{"num_hidden_layers": 14, "hidden_size": 384, "n_experts": 32, "experts_per_token": 2, "d_expert": 96, "d_shared_expert": 256, "hidden_act": "relu", "moe_layers": [1, 2, 3, 4, 5, 6, 7, 8, 9, 10, 11, 12, 13], "n_empty_slots": 4, "router_score": "sigmoid", "normalize_top_k": true, "routed_scale": 1.0, "balance_loss": 0.0159, "balance_bias": false, "shared_expert_gate": true, "init_std_router": 0.0255, "lr_router": 0.00252, "num_attention_heads": 12, "num_key_value_heads": 12, "head_dim": 32, "vocab_size": 22914, "norm": "rmsnorm", "norm_place": "pre", "norm_eps": 1e-05, "positions": "rope", "rope_theta": 78100.0, "rope_fraction": 1.0, "qk_norm": false, "attn_scale": 0.177, "tie_word_embeddings": true, "parallel_block": false, "init": "normal", "init_std_qkv": 0.0228, "init_std_o": 0.0, "init_std_up": 0.0228, "init_std_down": 0.0, "optimizer": "muon", "learning_rate": 0.00164, "lr_mult_down": 1.5, "beta1": 0.95, "lr_head": 0.00936, "max_grad_norm": 1.0, "warmup_steps": 200, "schedule": "wsd", "decay_fraction": 0.744, "decay_shape": "pow", "final_lr_fraction": 0.1, "batch_tokens": 131072, "max_seq_len": 1024, "doc_mask": true, "train_tokens": 389400000, "max_steps": 2971, "dataset": "wikipedia_en"}
Below are experts of layer 5 (counted from 0) of a mixture-of-experts language model. Rows are named router (the router's row for the expert), down (a neuron's output weights, with its number) and show model dimensions 128-255. Each number is 128 + 24 x the weight over its row's rms, rounded and kept within 0 to 255. Numbers have three digits each.
Before each expert's rows: a language model's description of what the expert responds to. This comes from a sample of Wikipedia text that the model never trained on.

# expert 4
Description: First capitalized piece of a split proper noun, often foreign places, names or terms, such as Ne(apolitan), Cal(iphate), O(ran).
router:136124116114097164145132108126098160147087130108193119101171123145139159174122158143089086160131088118121147098134138109098151139144109148101120138193100112165124151125142110170080119118086084146135130131099130132136136128114074121140103133137125143166096130129133105139118181096149165103129101083147139114133151132119090157145096176150128151130174135122105146118142153131121156106126
down0:137126102167124084154165159107129139141119128111149106141080148123141132141124099120151140086134155115121122109123067113108102125145101082132131109096131166201133139104105145144146099163164088086182135124130096117125127144115129132136156172112160078150126112138149099118122153129165074111156154156145120137139145169184101108096093155154083099155116087116093121104113132103099106112121
down1:124109146131116132135132161128128145102084134130112130116126150128144136148135143099153175096144075086117076101104106129127130086130140120123095130103095176171130117157148125128166142118163115126090157131129094151099131102105138108147109097133074124135141134124159107164070146112123159148127100176122140143132137123142157115087152064160139148088115093125167136163117154149074110075132
down2:124131104150089104126147113157129151201089154118135134160103080157142130113140137145136087150136167126095113115119147133164138141120160122152132174185113075101123119121168159116167168096110134164102109119123153144115167151134114111109129175133089142132100095114111106105107151133158155116148135111135151146182177109113091131104127084133143134165122126138113154137139136111105094138151
down3:128072113136114104159133115124160089163124148113121164103125130100142160116117111096104116130156074142109129121126138088157115135101136145144108102144111150155179151149114116140082147153134118123131133187117132130095133129125133133131113058160121144132149130127129079118137121138139165124137126125125142084099150138126093130137132140158121149132142085094133114176116190110109092136168
down4:119123160134131146133134144148136153180193130114132144139123138119059117126172157124138164141085143167157109102140126104109162089136079114137122144154158098119113111152132106110134109129117120125148121155115164142113127128080128127147139148168152100117097117114147126177156155079161161088131152099100090118120187129125113144141130119084094111128099078121130120089160124134152151140122
down5:102140076083159152131125143068169099111144099137119126098175102130081088142121121111091137110123110106164174126186138103154129153125141164146148145148156150100153118109144095129112127120137102099124154122137099147143138192162146139117118126133103128095153152139165137153115166089150126136119088077095092163161131142128158180125153109176131098143151141113134120089119123152168100171102
down6:159127108129096115113151092118125103104122115108114107085141131126138156133167143148146092115189129200127115130142140139156130072121131112112097109103134122179126103145121127130141110118121107139136116114118129130146146130161135098129117135145137145121131110120108153113119111164134176155148098134098114128137149152095146136145114158124025096147142081102118144103128158127128140179129
down7:127123133127126109126177144093168166129135093104127138120116131146126100133144155153101136183173129124145146120166134138149103143156090142089102085109172106136104144116101121107169108131083132156093140102131112126140122150125182115114103108118114093173135108132151132097135136139134146151140144105132124152196097156108148123131107119122137109135138126134129135135123104135190147110088
down8:064124128129134083087126150091120094102118097100161126126127092133125116127117164118118127121171151144119137163171131135126127117125098147122139162119134080124125097181149129145103154081162104110116154143153122100135137157157147158102104106157136109119134142127112151150108119135147103148113135112163127110139169100147134130099162128143082122099118119136111145179149143112106179141110
down9:153126133152091098080093164146108089141135129122138162128113118120132098165124171140162091062059131070147097141081156152153174143154107084102117106152169150107112142115120138131106114135173169107106137113150057124104076121110077110155189169171182102132101112143171114128158098139147111131117135159143120122113120122135134128173138144127150121111121148176103117156116108130136119116147
down10:123132149114095184128138169091093141122115100164118131147146103120143105088133127105134120115123119136163134128143126149127149127150119105167127106130090148102147169093106102117141117150146063142162109154150097129119128164121116126106133131124119133145119148102134148116136139122109121093095100111114114124118105113100089117115099137120103121175103157141114144112160116148133159119135
down11:127117116124085078116135147106118145079082143104074114102159120120116103156113160106147094068126148141133114165116109119165116137128153122119110162142119144150123102094119124133125141140119118111147111081175110134148131176115172127125126094175119128160181104112080135159178144141090148126146158112128117172132135119101105148136139174118132144135141125120113114116178198085140089145115
down12:149119160125150170099105086128155137167118138113145114128090095113166148096137127148114160161145137151093102145134128140148115147121132137085136118148091100117140128104131150127146159140126131118126119144091132097175157136137129138168114153103117122101134139160171108061141149141119154093140081116202110129139084167097105128126134117128143109130182180138130142162108162148087135110098
down13:170157129121122147128111101108146130122108131122144166116150072140084122121102139135113152125106096107104119107160141125143088109142153177121134140133140095132120114124169171139129165134155126134180132120073102160145122144149159120133102165080128122081130107125112104137122124121167152151156149117096169142136162115129154125111159111103164140126114145110138144116165078116131101082110
down14:101104138086091145080139120122094150113090138153131124146113117183138176119104154129148101166107129110130090117126129116128141107148134128146094110140171132119100151169127115129118130112075134095148150137104116133138112108088145133161148091137141105155139145123124167153127132115108136119127129098158125120119127099174106136119148165126087125093173085113113129121137082089126144113107
down15:125147125095136133142156143092120158140182112134152099130048130129098137070139119121124124123152124095152137172130150105117136119110111153110112138131098087129099099119137115147119154142120159135095175119176115129128159117158172094096142119129109141120111116120118130142161150121137147146100129146104148090124106134115158147169124117158129169129115171100084167148120165141136142132115
down16:154067124104130137136083117109171121131101154174149148143114124159121095136161137088118105120123090150176111119138162172135168131143145135119134087111084158120119128106155171137095110120093121128096110108120129151132140135122147142119091145099113166136112111136112122135109116105114114147117182136097109131136135089117134138111130157153159153127111115136181141148109163092159150159114
down17:133144131093120126117112123137136145140120116143140098112109111119109128133139047150116142152116146141113147148120085124141170138105103112099131136123124152122113115128122135111139104157138138181120068134107129091097142077156123129141150130145106139122134141085158102114101130179122127116114191136133100093106145083110147169079157153120134134134094132128135177125121097112136125086122
down18:123102123161082120156161128130120067140101145153128120127175115135125152110134113143150115131121102127112137090180119147153101152152144160115128115114095157129194155126115166197152133128122158196126125137149114158130130125114123129125150128129120098136127145097122087107117126133114112105120123151111159131109120111152117081135144100104125171132118095131109051100143121136110107133132
down19:157128153112122175108150098104096173137155153128119095064135116106147178224137112163127126127124140139160144149178094112152129113103110124115154139141119133126114146143110104120073120094087101112075180095113166125124121093160150144116160146125147146140129122129179161102174150120148113086120134141128117118125147126153133116102119147143120141149184123097104155140162159100149119139127
down20:124055113136123158120148122136192146126091094124088130092136109127105090103129122086141160155139117142112099120129137134131119135141101132158075127117123108130130130089126142131154133169094128123137098187139179152135134142143141158166129105166134132149157141119123134142133142121072102113117097168123104106157130145152123165139138113087149067132126160127127145149110116149108159101094
down21:167124093133109125142144118149117113114098154120133114169102106141115130116143129083126142106154111141151146085142102136141164110150092120131142129137149125132122120136085124112122102126120076185135133092144144080104118138187122126121089131160123083164112134150114106140128128154114144108113164100128137128106114035085117153108128139099109137158092105147091141096106111143158109159148
down22:112109141154131100133131134085130134114116100109171098110122121117124148132152139116096106096118108202115161084126128163161139137110125140130100144116129135133099123098144106140112114168150156159095170143171121144178066124134140130109137108144141144103118146115146148101116110147108097140093153151183172095119136106074100092103142111143081127152105138086096155134111142111138087199103
down23:105169125114123128117133126120106111092127103154111136125116107148121139082084125135200143113184158122090127128098119143197160145100102101116136152105123108148097147134141095143137151112114113084122130126134118125131146115118103127138109146107110107116123108095128166138127133120142076144083151146125155128141167141122149120126090077120128113124122110114161121143111098158113166114068
down24:129116105149137193124131125142118151095122119120138163128098147112130130119121126125167103099152130125137134119107124155134151086108126126122158116176146152169104082165158127133142137194131124120110118146098121127162116134131109126161165142161066125126111144116107151111110131119097209157122128110121117143105141187148112120120114173124118120134112144133117146097110124098116122146132
down25:098144174180165091152112140125173104104092145160102157144132151115128124123107107121153151131142108114112092139178140111137105156167207103148107125128162159159136138118143156114129164112143097125130132108125093141087168095132146144160100116137110137097122122121107172149122122141104109140143113165131124141136126116114131130146110108110153133125090150159132086076124117152107148144104
down26:130139114128160138094146134143138119138138136117102103142131128161127144085129134135181151179121153144120154106124076075128122107110143107090143130125143111135109118125137140134114112152147120154133132111173159127117095134112140098119103128137123131102144154160116043177078138150147095122122148144103105129162153134180147125147179167143136109111119091135137112085109133129146141160127
down27:111111089132145140126133136137126139133168084161074114100140134132134147139134128156089129148159081116146142162118104126152087114156140100159109133129064146157152124139139107094144134129200171116143133180146133095123112154116142105153131120123124120096129111111088112143121122123154146142070069108103107153170141114112126135140107097116119076143136171123131147157132140108109178131160
down28:116095147137095110161125171137136158135107131143153162096106134102139105123133111138145175125105155170080132092069143105150137126139119138127121132151119122097135131110145123130147095119138094140111139159108158144159169132106119111123141155129126172163119119106125121127108114136118124119082095138127100129167116172094100111151145155139172136140136086091141141107136090127153179128162
down29:114130127106108099102170141090101136132157160111136112128137148147145106133143151158129115156135081112087155143132162173106112120173127179140118123139047109113142170161143153121116131131136174158110109147149105128131111106164145148122116105068131140152110139143110138133136148125105112107108104154121111098112127084116122134119122137138121142151155125145118147171124096127147135165155
down30:146120129124168118169147138130110161122168136132092137138142154115143139126124130178125129175117163138123129089162151093117125118127180092147103117097109141130114077170124136142134112158143096160076105137128108140095167151120118117107143103098151128114099186180106122127152147126131116130137097059121069130070121151099098134127146110137141094126112137093115090119122144135142141163128
down31:180134185108094115087134122102119105134140117124140120089136118097126137139120138122080130156120165116187164172133126112155086125123143129108138132165161157129121167106130149132129127134126112122176096135136092115094180101138172132107175086132104153101144141118161088145158098107068084122116175131109184099130084128114106139113146127106082125118152158096123122119168155122158090120121
down32:182140146107137134133102154097149119154158126096131164107104144102109126108092147154131152174120132143087171139091132147130126163123132107165172130149138110148060155125094119168124123134167142120146068100113106160125147101107134114125127103131130163153133151124064096127162097135122140167124115167110111149148107105111145121136156135076124090132115124123143131110087129099151149085136

# expert 10
Description: Single-letter or short opening pieces of names right after a quote, hyphen, bracket or line start, such as "D(amon)", -G(aillarde).
router:118157129125114159141114168166107145132118131112174126108136076121115135143169136151157154174148102112107151097099119121118198159169133099097093138137169105147132120135139126122136112103102149090131161154143109155112164125136102129142145139117150147177087127168123157153071152129159155069148109129116146125127141131141100123138133125156132144125156107154110155097119140161134159093148
down0:140124127109114096164134108120120112096143112107090121145116064152177133164099127113117175126116133183156155119146135114129119115141163119099132152165107111094151122092078145116121160122087136158153074084163129115171144119116154137117116155124138157107115124160141147143189106146127128112170126139095147128164149176154110088139133118165129104186112129122134120122135112110121128159112
down1:164097103125154155114126115145131118149128182094115094137147128151132147130092109130164107140097133187115135103149117145115143112123159115093089150115157097108142139087114152149122110078145138109059123119151127169110118093141166135127126133141160125112117132118144108118122144125114132132118102128093099089121130154082118165120140108138142077133127121145136118140141089156124141183132
down2:111117162100125113113117123138092135108133145158114145169162106121113114136125135086135158134138174065087073118122123138125105114144139159159127110122140120122135133123082134119136127113089152137138170143140076090109120117089152148158100146139111140119136135135189070099150132108091123124154141095124170147136106115148118083181130155128112088140151149159153103111138112150116179181169
down3:131147140063152136117145173119112117137119113126112150124113119105163134128122120123129138119160094116105118130105114105112098100133151132131169110101120133113116111136138114131111134109072113129147137157138129124129114115100152115093092136087181187138157120153134092141129096134125139136115102139107121122108180136126124128105169113091123123126131140144131124118127145134168113119129
down4:098179148084142131151122117134134108068106107167143115141143130121156108114119154133147158152112056146165159146121120133143160137190131128156157161144073129146069117148163145151132179122122107141146110142127131135110123093147157160130112121083138138166138088131128137121103156178081120164101143146137130152137111150122147131121163119099138146162120106114131154116140169086137144128143
down5:098146086126131151124127117108155112108070102114129150080120188138145092120111131067115116103117185098121112127117136088086156146104080135113146156184116145094058127143125120133127134102127155107132091127135142136123138143144149157129086151157066098123101128110106082115100138150148129127087175185147133130125108125185101112099081123133159156117108112099106178160119140124156145160127
down6:127153171127148144152158159135116157109122115133085135140109119123125134126151151149148124121116128095076142113148105142106152128110114131127136139088121154106139126095113144140104126113131108107139128115121137167117139117122134110142134125142081149125135142162134150121148143084116129152055113110114138134112115132115130081098101123165147170090131121068145143162132153137092153186082
down7:110157162117143095134131141118135094127131144145093149136146095164128130144120115122117136156111118145158181126160103121112143098080112131127145114120105116139127113176097085119152121143149112090147100108120169116139128114113113070107119125106118132130139096169106094121118156173141152130118149146125129116108126116117164179100136100158115106122117168115161139126132084157132134068156
down8:128132149128113123120078129144140102113118166152076151109141131125075128092127119116162095123097151114074147136158123104109131141154124105129170139130134127143132156130102145107132123140106126093090172107112163178144108161113175115137140098082150142121113099154111144160127092106115144126158125163138133180134134123137111090116117095090144107109157141121148098112162116131108137142135
down9:092090126130100098139121133139119145115122121108126133144109154105116112116130125141118114148124114156174123150127132143116139111133089159085145117154161118163114106102101129072122165108058137133152136131134098056102075145142195134095125099161120126103139145141118129108113110095103116171155159103106164133131109122145123160124189126089115114124165113136105151163065121111123101117142
down10:131135146123078147130119098099130165150125157136132136120157127150106120128157134114138136113149106121190096099105092131116130122103168116147172109112083136099165155075169146125098148123131124153104147141173111113147119148158158149160161148130102120111143112150115138111125153130126083166125138087115157133129111154116108105157093097093161127122101112116117114128083145131115108121121
down11:097138134129148129109115142101125131109132133119145115144136167093117145161140195128101150142120117138113116145149083143133115114124113125137190138134114118147159110132134110126111164131106087126128129145165149120176156130143103132120129104131109118112161083131151132103120096146106137137149143111124106193130100122159109148125119167093133148123199145174154134143127167104135119132116
down12:120133134112116143140134126157129137136118136117105145122096140113084162144124169106128110119081115109142078098110179077138128118149064141120151118126153096151082090083111132135066153118137123108109133145137168106130104110114122128140171158139112109107130158132142132129132112123118174142127144102119160159109129143084180173146133140104126109135130198136152117150145119132089126191117
down13:111138145131105065138108136113116097117149161118113198165065124109130137096100104169176096160151089098143143170094120150078103093103127133086125136079134146124154136126131089111097160095130097145116161157112116099137156116084104121082124129136159148133118078149110131098175119132102116138108120124118133138121130126109156104155130112088078122138131157114101202143117122110153134105127
down14:137098086144109122136150117125126095099125123128153138124159154145123119136127144159132116145108128107138145106145126099113115098093150164126154125123106108134107131137166116098128113127177142100125096130105113125106112151085159160142139144145132122116156172129097135117132164126115106116085112142104130094136089146146129160151121128114124132172122075122147116125142089097116133118140
down15:108098118146097147126141114108140171166128123092097097148106117114129119147129134121125150098132118129151160137116140131120128120111123144113123122078146138127118102096103118176129097119166107079120127116114137126085147200108121124135098112160142136092139130109169142128131120151081130131098081142106133083114168135165153134112152148121099142141142113155143120115144128132160088147132
down16:159132152132100118103116142123174153115104108160149111137147141180141142160113115093150104144166109091147143112147132170107116143103146118116151142093126112141110121146123151097158095142150123149129150051157160093142209100130146152093123129142153078123125117116144105145152114132152130124098162132114133086092138145120103132128096129157079156111154139115165172124115135123154129185138
down17:108060132083124137146137133100126156160122143128148096122120140119115143131125103113142120163128120135161149116141130149101203168118139115105107142132119126116141164091127193160138116149043168131128139142120117137138137123111126108122132165128149167090159170166140125126097108135092110164085104108108105112103123102162119175130167144109126107099126115120157116133139159087115147102180
down18:144127144128134166111135120129128153097098138111115096105120128092153112101151117176095120158139107124122169139082128125143101130101120126143072113111158167161163123184118117119120131127162099117118090081128142144110139085091112124144162093141140106073164108093130122123100172087127187121121129144143074100111121160120119099113113118148142165131112117141101128101123115128122137098072
down19:123125119120096132115139086110136094139096210135145127134099104121113092146127099122173157137124115139150113139148134145118129106136117156117166076101092149123124135119085109142111120108114101146155152134082102119108127136147130144117120104113113133074165146090156091084080126101113149149126090110130158103161106108103150159133140135130109100101090138157106158147110151118157119139130
down20:114121117134131105157103076116099102187136101119142091149114057108105176108130132113116139159150083107136136143107150149122151154120135122174116122103093162139079157117087146111169124167101109159156127124178061163100131115131132130127122126132162135119086171114171098128133146138138170119118130144122159135134107132130152147093124137121076177164106150131126123119125117107146126127110
down21:135128153120147134081089091140119143171146077116103147136188134112115114086115153122116134112125181109113101105093177089111132131149120089119138118146143103106152121085105154116108103137133138113173084156096125130133136116130133158103122147116101109176105139134147155143144112163096121106124151111102157132141136088114142098114106149085126104112097123168095133146161126112137139121161
down22:143132173116109136126085133099107140108179124127147118139137105132115149133174107122148151118116146141093117110140138148133141143100109114101134109158119145127139063118101122134116084111118122102108129148140136115121086109174127121131155122095156127064156136123151142097120143064153083153128136104133095079130139123140142171133139125112083120147172138157153150168111092095088127090146
down23:122125126161112144124118138152139147161096111085142113142115109122142118139149117132136132102143111136143140159128150114111117116150123154111166139148121187141115127094099111157084121092156121105158123169116127143199106150109128123118072157138101120126118117121128142144163147112106158144130140174150126137063112131153067181065161114126134106099106123096127109117113129129119138150112
down24:204143120107144106135122122194128130151139122151113092125178137146111123139105104151152147171160122130106041110149108128131158145114159106118136151116144131106133146155086120152168153111102118135132104147120105147156136148106148099130152130115123141156138103094137129140154104104122132155119119111108113145179120085144117156129102113126107101157171146125095131124118136139119099144142
down25:112127144104135129150125122169092145131083145129105154130166134169105094103128119122160115171156150142116118141117161138108074189152147143124155131149150099104160107138145120133100172121114134116113132096155150134081124170126120098102117136117153124128099122068135148137120152118140162166184145122114126121142168133155065117113148116144123127123127090095138139143151181110110147102139
down26:153130115129164136149098132148140138150148143116121086108180144128143148127108156148154097112131169144152163135161098125129090140098117134135091134128107135124158115185109123139117159151133141174131114150170122119165145150117113120197151108140124146143152133127143130166117146132162131134148078081054132129129133109137157118103110059114144115135106141143133118155116100144126107119117
down27:114129118135128106108139104131126124118127183116139140055138129181120140120140113106132140140155197109111117096118104145123123157109143164119159136137111111143116180088112137133148136149104136145197130105159141162136121141111103129088126117147112104141160189099091156162089121164109165120097112095153095113108127164130124129170145158124116153106155117085116115135124073118105090115152
down28:126139144120172128123173114088140103128172124178080127135119134156137112099109145093138144130143152147146100111076133149140153100084100094136144178098144144098153146139131115099133164141127147151101142158113150111110121094127115117115142137137124121150116106116134151122140100078123164141090062093117143140068126103118146116128105142091113123078166143087119077135078168131157114101156
down29:123115095178066121141150105120112149126096098074134111135138165127094166146133108136141125128129102137121140125135083148151144111095152070162141130129090116138162154096119130131118115138139111135113134142109111137183127144146126099122132127150110127150133103163108103168094132074159119110172104157117144080124154133116106091147145123137128121144112124148147164113154147094127137135089
down30:144116105116176116118141125077151133127113127147162158117129211115067141127175126119124102115111159158151166148125127134097121148106122099111113131116130077128112098134136132141113135113155140103096122119113129164119137114132100131139088145104143137117136120081131129142124126119114139108140097124110125117175110101093137127120150136156120143145037080118084139113097153131103138130123
down31:135143149160062130150164115115163090155087097140142148084098112124110129108151151063125170126176180102147112119091108112144153144117142114114144111088126124145140138176169139099115118107150141086155132117158156073114125128149121065132116158149137138108111139121097174113116121113123126088135166094103112132129117109138130145105105132162156107122146159116110143105135130146128133114107
down32:141119115136150121168132150079116105120118111172137098115109094149103105119163105114115148097116130155152145133114120139143134135112116088162100119099096123116145169105112104087145142130151166122131160139133143115144112108085158175129099135123131136159168104096215124140092095096152108121185138133139149192127126132140134096185110150100117112133131069131146144160162090127129114143121

# expert 29
Description: Nouns after the or a naming organisations, groups and abstract roles, such as School, League, Award, degree, role, phase.
router:150139133119118157156141162119101170121132130128162120139118106164119143103085163107099120111162121118112107083098134105120123153087102100146121138157135151139125126125083112108123139131097137092147110115079149145118163101129141111160094144134112136135124124114084114122123131130124134074110146115110133102152143133111098112196129128138131145160150178127071138132168165165127154101112
down0:090123145194103136145160153151136140136138122095141123107135111121113123118140164133152169126142116108095131142156088143141142126114137109063090151142130134152098113142154177134160143128152112124105105146138143110150113131146140177104088113112124103101097161133087137163108131145138150131126172111148112091094135136133144117105090147085101214166109127125137122120133191161120119127129
down1:165140125102136134110137171115132123139142129163153114101126117099142093109144113144154157076185173125179164103161132104132089100166109141137144125097129114150091117117117112105110118189109150124125128106191122092140078110131156124111133140139151153112126110138187117107138156108137132096125146133146115121134162150131173139099135144136129134150129074155125139141087116130145132118119
down2:140163103133173143147110149084155111083137157115160140171145097143149127154140113136178112115139156116067133157100154159151113122116092179134133124147134158131086116140105170180134114137129145138164156145153150160124054142126098178141162138074161112108114128094130142151151146135134088156092146113132152161081126115126127147125099166145088096145111144132125125142107125162134141141093
down3:127105166145146127103152095118120075112082114167145129126105152141185103102126108125097133109129133170136090151156102131095084083061118127088134129149155149134114117072147109140134151160102074148095204127127100117144122139135148167107104134111140117108103158109123108119096147100145107147117137101109141112149080131129121121146112151093128084150139136136100170125118112149133141149130
down4:109151125142098079155135137146139164116115112102151138158120161147132111181128099091124106133143133094132129173128086132170194150112150116095082121150134150117147112075096125161135120179138150142135090148117143111145145165126154149105174158130183128156166153106151074127120169157106122100146200121118133117102108139171115158112125145105126151088165131132194092140186135146138089139150
down5:111148098111118138107124128141166079134136130117114147098128148101124123140146080121131143136135104106112109144137083097142116143145092174140139096129118084107134074110166116140086131140131153156147145136154117128110079157131131166085136115143117097114154115146116158103118161125137113117087148127121146089099131139139115152106120115170159126103067151163160159113144170154102116093140
down6:118154106153100113133131130116124109137146086159124113125149104136128135205157127143167082105097116094114100115148158108153100138142134123120119135118111127108136148141122175080107166123143129100141118112128128143117129159148125128111103124181139128144131137150104167136156116122143120152120139108096135158122115115108126104107138162108127107078104107153147148140131106151137165165122
down7:131113099138109158128114142111152137138195114124123104071113117120126125119122130115100115146158088188123113086162126103116145168162114142069116114145141143125173170157125110132169113179103098115132146141104134124153064147128103152172146090156112126125189129130168164160143131107125115140164141107127146127087146136107156159141131099109110097095138159127126101145145140075160151135113
down8:173107115197125080127114097087138117119155171145131142135141095125124116113114141103170104130161133108121133146132126121121133109122103132136134156108151156154158142131185103113151103138132115102110133113128132133120127145077151140116093128115082156114133097125082163139128122126155150159120180139112154127088173118092155104155144142115118087093119159145100138104126101108132141133123
down9:089150152134100104119157124110119129141152162116098118062116166119105127095110134106110129134179074148141124110153134120108172077161119084151113113091093146134105098114142133147165105163108130156156139136168144121116092089113179142106112128120141125157149103099128131161110102161171128138116151084099145153067129105135115113177137142141140115154138083193081110118138140122165137108099
down10:135131150124090079177124110151129163111124109103129116097135120155136115100166127122137100117086151190104156119130174124124079132152139153130130121103180135092142117116126145142146104152191129163129118103127119108107125103110168124157134116100115138146140163146110158112131136163159143130103169132123127110119158114134104122125122160143108116152091137087169121158136086135147164124159
down11:122138118113086130115128090086126073124095113138117177112127132146119105097136127122102110135146155099099185119149166178141139124163099134103104134133138107152148128090152116125096154125115145133131128095136049117101100093130151140144136119188146086107099111128122105154147096161137197074179130132161130164148170113141174138127143143126153117108138092126133111138144153167151131152110
down12:101107134135159137150089111126144080111122134159094163141107142132094128114111178116138150150171095111117121132091079090175137078125150155122109119124077124174145092124130099145147125153163137134130135119141107098119157132134067138114132139063094124146118152141114139125100145089102164137122123117119087130098121114091156156112115141110103108130106078136139181138104130137111161108142
down13:173141117104130134115180117136130153110115166184093131159112109166127188144098144161116146119134103118086077123169122140162155110138144110125154146136127131095137099132140108108148154095144125137148158138073127110156112078115144135125131120146124136150125102115102142118104122112106120108125119122170128126139140098105127123145100136132175145146101130132135131114159161118095183093133
down14:141102136128136132135131120140106133112120124127135119147150129133143097135150137168116135137165138114113173178127155153122129140148148106127140142145134131124117100127122112142150150100129138120054081152154122120097118135132174148115113103096114138119116101162131146111100136188101143135163081096108075161141111131118152115149164160124133142194160113124129085186134115138097160196146
down15:140113115116093104126098156179123138091097124134143131091151128141126134119158128150125151111091146080122138084132108114136131119144088144181186134162153114165114162097143103137125105088163129113169105119140090129130138135144110099123120139120111127145155120107109126197133126118135147115149131130140134107072137088119117102116162132171138128140132092119151115155136137127108137180092
down16:153123122146105136164153127139152135152110113137161112084079163137152161124091082092085152120169121137112128109130141060099128125133094140195121113115188092135139158123145113156151141108166157097119127130142122149149127104148124114139149088104151071153128178134114135139124107103129137104095119088140100148156108179132105168099148178113113142097142139130104084122137114110148131085152
down17:161146106128113082149082142084154136128142118081118159128100092162127110122131152128060110172149127148118159129142109133126130093105116166150139152148132129122101098098118158148122111142124119173109151141090098063142109181120131146112134121112128161157154132117156117104121083118156140112120123143146129113143106138159117106103109114149128150152124157147151124148146172152121087113146
down18:101159104120155093142147095158182157115137152104125168132141078132123113143097112120112107154166109135172179128093124101117160158110102142140107150152100146126122122144085159134154151128107123135147101147125130151165124124137161146099125141134118114105131137127146139103132143126079104125141153107130136123147129097167133113147147085148140139088099158097172163171146079148133115168159
down19:110131142138130108124157049112096095103096154142122116150128151123098140144107155133127106156133071119114060136098101148138112161130132110172142095093088117086128132161115150137172186148120100153155098139137160151137122114123096130131138147126160124135134129102160139101143144109128115126113105163136099168135074114143161152117099118099132128127137176122136180170095129155115149120129
down20:136083086186138131118114139126120107145131089130141133120111125096139064159159123163170126111107142086116134133152165144140112094098116133124134145156116154176144159185134104123134118136156094113131122093132124108123130170119149122132154118101094154137128112162101113148152128133149144126081177097060148099115160137125152149085177099084149113127084087140109142087139127102112137146144
down21:125132157139135140114114137122107126113148177135125121094123109178073125093115136149094151157131121126163103127078124109120138160169128155117136108117137144139122134179115133107111131123127136083125090122123098144135133099105155149152098139141205110136102151123136152148153136154122129156141141141177090090091122116129108138158092160102111153117107138133096142130117077117161095097140
down22:125158129117172110145146131127078086119111123152127135190158146105125104131148083184176143140131189126150121131116105130130142137101132141140145147143103146095129126119140153126089086136120123138152130140135143107130132114117113149145115169096111113109119129120155132125123134121137193149119130147139097139129134128128140102106061193065103116165125153107166119142165123192141107122134
down23:078174146094123126122159127151131104136138123126106152108140128182115133131169127138155143136145092154118103103115146156157170169152098126117150106104130125134135118081069148098143124101168131126162152164135149128179120094136171109111149117092120162138097135133147121153185110140113093102120125100147120126155105099151118106087150107107149166134131126103144146117148080106166125175135
down24:104117128127117154100150122043115138141183129098117168146175175120116167131124122094118155120120152152081130142150112169138152126132141121114132124148111124079130117181110170122144128147129156107114118127119122127103125119119067129126132164080103132127131133086087116133165147076113094106137109137164114142176083103180137166111101120129116121141126135157119163107093125105132139130124
down25:083100097108148133094136095101120140134129126145175092149155158147159115135106140124133118107137114143159134125107127134080113129114140177136134127088067100111138095127105134124091144125149125113128135080134115134105127119125130158138129132160161139093134138103165146154156134116123109093119066095131155155114143109130144108122155123151086122059133127114120131109115138120153161152100
down26:118110106142150131123133121110118122141099157138131146121133200141113119167109099129122132122132179137143103117128133108139120118152127109136073126133127108152153118141129130132117179124123102144129141171185160174106105123123111159085144084170139115084194095123163090134128092158119117160144079135133126126171124127126131129149136128142120105094135142095119068127145124121170126096133
down27:102159114153122145134129147106103172123150129154076117124132106109137122136118168128141106104147099147118124163123117183121093134140135181133172129135154150137139112101107135140113159131112150135149143127165084103138096116140132136126142151157166165133102112154186108108151111143130119113156111100163165144118112154155094136097142139129118120099127181120148146119109080128145099151119
down28:128163144122143123152102155043145146139118109124101165113144125124123104112111168151180099114118064169131161108174156131137129143147155082129135115138122183111086133117134125115122110138122127085095126109085093126139138096118170130143116097141140090117121107067153147134095165127134134136092108150137134105177110151138103110113131131139126158123089136132094160109125146148158105124121
down29:118118091137152110136092107149127140132129144100096171103095103127126119144111133124128162109110122091125127156141128132144155126151157122095108075144141173116134126132097132141117121107134114143100130119170120109128125041109140113148119107103126134118130141159085126139161098165089123130124162087085103107178146162094097179136116112158151138098128142114110149127148114123114083141118
down30:122093079195159098151139113118141198136111096169147130134140127116124090138089159113134143137157140114141111122105156162109148112118148153146133100101144112129100127123094083119129128141127150125102112125103111131132127112164106161164102096127112113079096093110105112130146166177112169149157100115168131151111143139123117108109153134138105188070113070092120102070098107134107182093119
down31:143076173138132126132166138125074107095119148152141171103112139159119160103101180114140158139123141097135096138193131140139148087153106106144090093146150124156157113101128113136154136107127105110092110156124139072150115162160124116118125151124102121157126149159121107158097095121111111147136123106105114124122151183158146149136129141112131166140074153111116131140109166100100136170116
down32:109140156146131106078107092156118051134111097144138124129134133130122130112120159122114100168075109140129137124099140113122156164171133130124106132158119123183162167091145139123146121113119121113114134107109097126147153126166089160130168204146148130138137120153147164134158132149120146141093130098139109085155108119097137080136105135089140118130155119142110114162130124129134119154123